{"n_layer": 8, "d_model": 256, "n_experts": 128, "experts_per_token": 6, "d_expert": 64, "d_shared_expert": 128, "activation": "swiglu", "moe_layers": [0, 1, 2, 3, 4, 5, 6, 7], "router_score": "sigmoid", "normalize_top_k": true, "routed_scale": 2.45, "balance_loss": 0.00655, "balance_bias": false, "init_std_router": 0.00708, "lr_router": 0.000962, "vocab_size": 16384, "norm": "rmsnorm", "norm_eps": 1e-06, "tie_embeddings": false, "optimizer": "soap_variant", "lr": 0.00537, "beta1": 0.95, "beta2": 0.98, "batch_tokens": 65536, "seq_len": 512, "train_tokens": 290100000, "steps": 4427, "dataset": "wikipedia_en"}
Below are experts of layer 5 (counted from 0) of a mixture-of-experts language model. Rows are named router (the router's row for the expert), gate (a neuron's input weights, with its number), up (a neuron's input weights, with its number), down (a neuron's output weights, with its number) and show model dimensions 128-191. Each number is 128 + 32 x the weight over its row's rms, rounded and kept within 0 to 255. Numbers have three digits each.
Before each expert's rows: "comes after" lists some tokens at least twice as common just before its tokens as in all text. This comes from a sample of Wikipedia text that the model never trained on. Tokens count by the router's weight.

# expert 50
comes after: " |", " by", "-", ":", "=", " J"
router:104165113126183108142151130141145107169138110118112104137038101157106129118133169157123118152112106152093150110086097095135160148105169109093160134153160154155125205134097146163143173142185120
gate0:162128144147133120126179109109171109127141115113119117096136074163191211110086100126132146133110121098160154136120141102170150093161124168176140074066181135068125160138080085096102115140154122
up0:095140168083133102131171113165160146127060044103115107064160187176133084106130109139116108116152131114105109085125088133059113119181106156077089167147159123144122168132215091088120134136080129
down0:092061152128090163146145136143108152054142104138124086157129146135072072176088101075105142156152114120091102105127186154128084133150134125130083153173152148110116172119163118109078112077145098
gate1:176158104130126106136159110140146192148113076115116147128127150105151126169155153102112079144140131081136084126071110169197125122127072138156093136091160111123128174107128144240120151128148131
up1:158128078129143157127153113117124152150060145169185136077153099097085177165179139087113124117109121122090131139119138138101171167122128163094118161171130150127080106086100075174153143121172171
down1:133153143133140118129151118145104141119130085110182155107180096154169129105115139090096135088104149120082122073156089133121103155158095207100116142172133127165125108142109093157183135118206116
gate2:095159128181134149116115124127188140079144119078172135183105194087138118178103149226067156108172134120130109133157099149065155131122151126066133108160154178152136094153113124109121129150116115
up2:165141118148156122090059126123097139181088086130104124138122143126217132201106105173096111108100116140114135163090134160075130109148130160113119080129113126078161119098160126089083134143118210
down2:130131143090116107109124120091151081135179133129120143113123184133116157086176199073111105156167109102147174137177112061182149123082138111120145153082135144157174142128099128093027140120142102
gate3:144164163097154134132120083158117117175133076103132123181098095088157147132147111162155130089163157121076132102131145099137136131079094158145171122110217144153149137148159126178168117135124097
up3:144129164125124159084104120119163146129068115106171156046140084138121104076141182077099116161101114108169154149111157174117134141170193078146121133125203124143153122108070151112103083141132132
down3:149119151100106143122141143155144158139183094153042148212057176105131124151109121154158146138135165168133137095155091046136131154132081128075161095126137130124167125078113145133103108154082152
gate4:138110164195219149120140165105101122132136109126106151131115091138075167108138157114148126081168097111109128141170143159136143092113112116039184143164159150105194176110135117135128143108180178
up4:117096138160102128152064110150153116179164079080110108133086098129104115112158130071170144144161118128144076153128152157066124165108187176143184165135110140093186152144133129164141162166116148
down4:169131135115105097134169130147094051111122170116153085146183107101152148143107126081113140124070117127101128157151104114153104138095145127128110065125111076106166195102102186176142166119080109
gate5:086117151128146151124113134100157143130115090127121055133126104144217149104073109132167139170143120153215136132038131174154107093080124115147111124098127174068136096127090156103173134107113112
up5:149124090166153118175126072187102120093061155118106150175091154067116090114077145125112113096170090156074130165137108143137170146081153147110155082219124195138152175095077122122105134153058121
down5:102079097157145135145181060134139110141103170137091142162148141096137118158103112242167114158092196126120115147156146146120120119139153112160155126068151105155135109103074135057074107152140098
gate6:090132118087109100168176142092121130148146152134090148154078144141112085089115155146125147120142108127114115116188158131120094175131132075133084123137163142125117142132113171179178153089082118
up6:140089176135094087121145145127124133091085104044124153151156123078142107096132148064153116149108103081142113132167138161158163140181123122147138108082122021110092165120101137093097181108161112
down6:156136116114115169091078144085076113127080151115141148058149127128109153145081131177113134176104149085156165169101139188153089118213137117143108103136151100095123104185139113183194105091109205
gate7:070076100170131087101123147144106119071177089130148038181094121131085191107103112124160152125167157111128129143155139078135102115185178163148073085138089145167121136130094112177210089111182143
up7:179112120113076133138102159099163108112096154117098150122119078097130143112100161062107085125137092119106113093133156156087107100159129111049199135134221139136153130138086158062137108179124101
down7:166098139109131125089131129152136156146144136050133135076144130116093077117106098193116198130152098138137101136131083102108185099123084106186113133134089141165104090136096190079159154153098102
gate8:123149157161136063178120151140099196167159078092152113149133112145142135148120137153115101123142095166136137171135137086107107120134133065102205064118141167122117165201124093167108129145135151
up8:174134082121177118111152125161151120130142157139145098120156099175123132077180150129144153141120149144088099128023082140107126098067149143098145109133081141118166117164087136145123128106224176
down8:075047191192097112146135131107147061171103159157165130108161121146100120123166141158160103136113079103142188133159146125091111155115152168124082140095074134091141108101162087072090142136136154
gate9:123160108137179148131123154120113102099105093111115071149139120099137191194045096143167119159080100112043054100084136133132092129091116175139198133102132159117161183144088086078125105090152142
up9:122139162151122147131119129194135133166160124120135114096148095142080139104150086125081118157191154136143140143111098156138138166125176121139116128054077116134217145102097195145143131135159104
down9:146172124095167091139210150087096148102108117112110149068141088055138148113117186126078106151120107112154163120132168132142122138114149112117157079115070103147107140134135145156183125096139062
gate10:151113070106189132126123117137134168155126181124181115114188099133101068157150173168106131159146158188066076115115122180147095178092132048109073112151158128060131124125148131179094099128145126
up10:152083106086144095122144150136102125147068145166098122157084163150129132132122140095060102152151101114113091101196081122121097201077147083147158085104112125186089191105133057123124085145146129
down10:166142076151141130096163136126122092151162122131144063154213095174128116127147072113062147124152125096165061119063101167114088086115144172135139161119020168153163073144122086136113135130129142
gate11:115172173138095157157084169153188116102151121109168135087096140100118133138131130107110139147108126077091117157158102112102157101085063074149133112163155108195155170091149142109087076147093101
up11:111078114148136175108153114123148121128114130197171144155178107121110107150134040120173137112159121120102141147169107109144107112148130134045077169112041095062173112126151069116114154165112154
down11:121130126149116106084183151131125077153119135140075093148135082142095137119113185121163100082093119154151147076165123093144142198086120148073144120109100136168114176113157109126094060116099156
gate12:105089074115134118088168128101158116114079138158121181164134131143137080043102165075137134149143140111127149102128193132141114143066112133084110188084123141124087139117166138118132165106176106
up12:091141103107140122079105146099224150138101090116136134103038095156051139112153134091104130159115121130067166088149221144133160136126159146057088186130111164161092118130100122077174099121160142
down12:106127084124149148122061159205147136155123099107151163191103102196043113135107070172157121113192114144198080177099114123072131138075145133135146140112162067119172124112111084128113147163068168
gate13:155127118194103057112108122121119113205150100162154110081108112114120128107118159119154151143147104061172161117084124134118119140123111134123115107161086090156172158118178166116136151124100133
up13:099143149129082176140111144219117115096160065136111131120104133092158125133108109062150156159123143120105091156117150159109166118201046153073090109095155101084129149059095102163078133157143111
down13:089159159129037181088084156175138103133126092085160126146157154167131115156132162118115086154114098148090171170142102098104117142093134171096108134122153178072136095114126172152130109161181096
gate14:125078128157109151112130126089138116133084010144090159122083078130153120111178133156105124170165139106117108104143155055143154150088104128173151109153082145135166138128118124121132196132132044
up14:136115102125103165124109168096161083110125122147133133131110087131135076121131127121170107119151103139133163154071149055156107165157108086130186083157100164141160127149120160180120128073096137
down14:148136099167133127177151125182152131148106094135143208074135149140167118101156121114124174152110102135153158059170102131164127135204203067129087070148172099069134120150105135141113092114065124
gate15:206150133169130073090110092060174154144099175093151135158118091133091088147168145139144103115145114113049120081128105109107195118204158133171165149125062093169064137144102167105130144076087151
up15:144167166103105131128169119105141098056098091153179118175119086147133148181144114117132072127148140140060185201130121152120105119121164085092114126148087111147131051093152129083146056115133050
down15:100215125154121099106151169179163036138137096104165080138086127160138088152105146123138122135085163097125133126125073152104129107076120077114096126139099155085147133138140177110118105088092113
gate16:117125074098120127167115095075136137120118087137148029135110149109150124163103100197118130114044144103140072114113111095115132130107139069085148075124104133097104100051171154161106121134175144
up16:145120120189173103112137161130081117103163103085138156217139082150168054104103080162138099183169142081101094136129113145148132166114083158141169136142101137134112119190111116119159132178122140
down16:098138087136070153107162109098129099151133149097104075098185089146091153122175103147133121150140127118114131143083130112179122116149057146086110144089073126112146120119091181110109134163125146
gate17:134155118157146163094132142164152132079161129121087119141151095155144108150190094106159134181117076088173154110124100106088114161173067160164081131107134112171139186128150124164115110117071134
up17:114143182113195159143175156151120117188103149119141064086127152124089104119118110071104125195129110159125138110120128130134139133086071156127154126144178159058164185059081184125116111096070129
down17:064133062122121145142172141111110118121115045068182134148170166096130111129154116240144090076124084150130118141103123137118123144232126139124084101153145124123141129154127103099155153067112156
gate18:104102122190159136115192108106149075151127163075116164123119057098103170092103126106132159119148078145078151133088147155144111180073085119148178120112100121152156140145145181157106104108143184
up18:111162169144153094127116110102165143102168085170122102128171097138145142149070128122145194115165113100115076106177175157076146141137107120191150114114123163182100135174117087061150180131105114
down18:146121111100160129112070149094152086102220134150083109131124179109092158106125165097108187188124048103137152123166171088124157076073156078141172159097165104137124156186100173171093165102093131
gate19:182115136138083082193121097138146102102159149166150142150101161118130105169130099151089118119106090132143146041092079149040116124083187089156149098101145115107094153109093129137101114111177059
up19:128148150125136125124078063185129060094136196096117159140075154108104126075092101113125111082195136180106209134115214123154109133159122124142158160110127111086108060176171074122142174069112096
down19:096238150174183189142121169148153115113159100113109173106113101143129159126093110121082164160114164193129112128099081141094088095139121067144089120168057103175110124158074137166114138163121171
gate20:174151099132154111158106097067147146151176137112166145139155094177112159108137199106085168130148122131147086166147089117130124149133092092120170089105117142107125127067125099154168140129184145
up20:174117124201090173093121126124147098126144143098164174178137128162150133122093179155148143047115109083164163066120138130168106106086093147126155139085114118101119143139088117150138184133073115
down20:092139088160135152136091154107104157168145137133139127133204129124179108122113194208139153081170105149116104141129161153070096111139131124171089115122141088068144150140096078137171108109109129
gate21:101123118096134142128126116090105076127163150164115103170067122113122129112152127123117108142072166103157163147085128114126156162039089168113130110141121114080065122104120102122132140145146113
up21:114143129120146113183184149112171154149081181162033109098116094160158127137123125145101127131164113158139143088112075082099078151185185167151117117145101096192181165109161148177106098117142109
down21:094083134140128185098174121086108126092119146164051125180107114157113129137139190118127107124152117126131204149057103092147112151141108173171136107136092159148074108113137188087119114115120135
gate22:102118055128183094100138153106112155095120104119126123190088165178105167163096106165105077106110153113097165099123124156158098152156136163135112099171122164168182154128069140170138180129179070
up22:150169127118147137162116172143143144059174155138104161150072064176116112156148140181119141120103114176127104125149105087124181129112124141126131086130174133186118110113162151147126180134173110
down22:113168105139126150137136185116117133098110199095153153131096126149177174197137196035141066139132142131141139078095146080099063183180176086113143161123154148114159170173184116112138112121162172
gate23:152107164137095077178132104106156115167172152162073163182102106079142124116100131168107127204118101155127171123154139119076105099097144106123124111148098134177134144139075142179171117155127144
up23:108113114141108071123115155097097087086184104129170115124115074166125118147191078067129139093128153154120101146086159156109147145067115169086100184088126083155151136094139091130141135093097146
down23:136164116169148133047194193171147155153147121094085149128114179152104104139147107103108142135185153141152145139101127129082137160115144151084116179201146161134101101113104141151023109122114125
gate24:087110113125108074182140146149141091110094124184094188090064130094146074117111177168188142141150059109127094116149184125070150061115130079099105099116102136106143142194152115130129156156206119
up24:128081100153096110139138163158140133057158091079111089136127153153097071139185096122132136185168108131121112130132182185146129088127062150141195125157183159127095106132102161165159142099101092
down24:138128112101099153114167128105078122120166173100125124125120183130132134146204178096112132140132072132102096121101125117126117135084095124133124142161129158116107160145105118148175194161169188
gate25:092085134180130139152149120162151128156105108106117164091097135116103168164079119139087080154134110151153137067154151128131113162081130105183125123132149116164132193138143181191113193107127033
up25:200110146144179118094147115102152081130079135154155171144097113168107077128135138202129089120153129149148139119108168149127120166137128065074105114196144123136143157058121167132136138162148134
down25:145113130110149124147111137148148156084055137096162129133096169119107124133091146091154129146067163128154125140082081170050139168131164108132143171170135147046152127050126165141135138169160074
gate26:152110171154174152111115137133158066117171134097217195104111108137105091136122149154122150137135093126104144100139161140137171174117084132140127127147076173153117136102157142116169113132131094
up26:107137114106168173111166168143171108157150150108036114150139163171116099156136104101151095177182085104146131125101108112152132113138109173126114106152158116139225094124101110092126118208069139
down26:141122113162129146092109079154092161132101095108119161116224125118093142175058105225129122193087091141155144148165120090076096135152100105114092150126098162103128129106155131185144132131141115
gate27:202151126092191133118156113190117122140170110112140144169117087152106151124161165115133082139152106149215136127145115109126127108132165088043072144123107125123224140144102141119132150122128080
up27:146105140097142119129154199124169122139148136100144115087087190142117094155146136122093083149165064139082188144156126126115107150080168102150081076122193084165146103134141131138166162124111127
down27:153173108152181162136100158123126136110112147111126093068128168133070125068159072109152132137098072133116152164163166120197114097121119117169093089129195098174172123179129109095097133182120137
gate28:177117167090127115111077136159161079162172098131148115135089119079125059092207132151104116103141153102120142130103121120105079105118130119101128111142148115174085171126164098148146113148115088
up28:107110112107133195103156127198063103086165110148125170144135080159138180162168132137086121090138092156161145087121093177122115177204093174107153107107127122147090140110131111126148095181135124
down28:136149097079150133131103187129136113148112151115159084099162099100099081113118145159118124105196122077066181137099109166159156151102104130112152147152102089120102140143147122098097147081074146
gate29:127144128120156135141126111126121098131155079130120154160062136161071127139108165133115177136135070143118139135107152089114152090087150142057161138192152138145112105172122115159096138167204114
up29:136098120118171148130141158103139167140142150167106107114096123100135163125123112105117103119121136131117122158128101119123114131107151145112101152234128127143079108138158109043098095080216077
down29:155093162152133163141132143195138085114144093074156106147049061136143104120108089077058148141136160144117117142139145124116187125186161096163116078169099158148127153124117199130110130146102150
gate30:140129126120163151133135125134131107141166137084186159138123087150106110119124141098119089109128080138073112147152168099166123137148128084116114120126099174110152114167076110167162099118149091
up30:091090141114078092090138127126121193126188104129182094096138137151144124128143119117142183137178131131127079060113116159143188098178131145080094158088102145135114158129152098062074096132096128
down30:124150085114179134153130113129153168078085177108132160116144137110136125151119117215071148134080139148117128135090118128119112152193163113200114170154134187150092178108124196081173106120133116
gate31:162139129090121121103112106139144092166133068130187165149176140169115095138131116118124126125169130168146124141120119144110062121094116155159127128144168132107135087126111161145146158176142081
up31:139122128103104088121166143138138134106092134098124123143155080118104147099128132116127144097169127164135143136051164148113130112132150120150110087106178164125133160118109169166221180136076187
down31:080125177101141150100086121096147141157159170113042110128161146101119108154103085161148146124208113047066055130130091097084117123101068135101132059115131143092186134139112173099080132176084119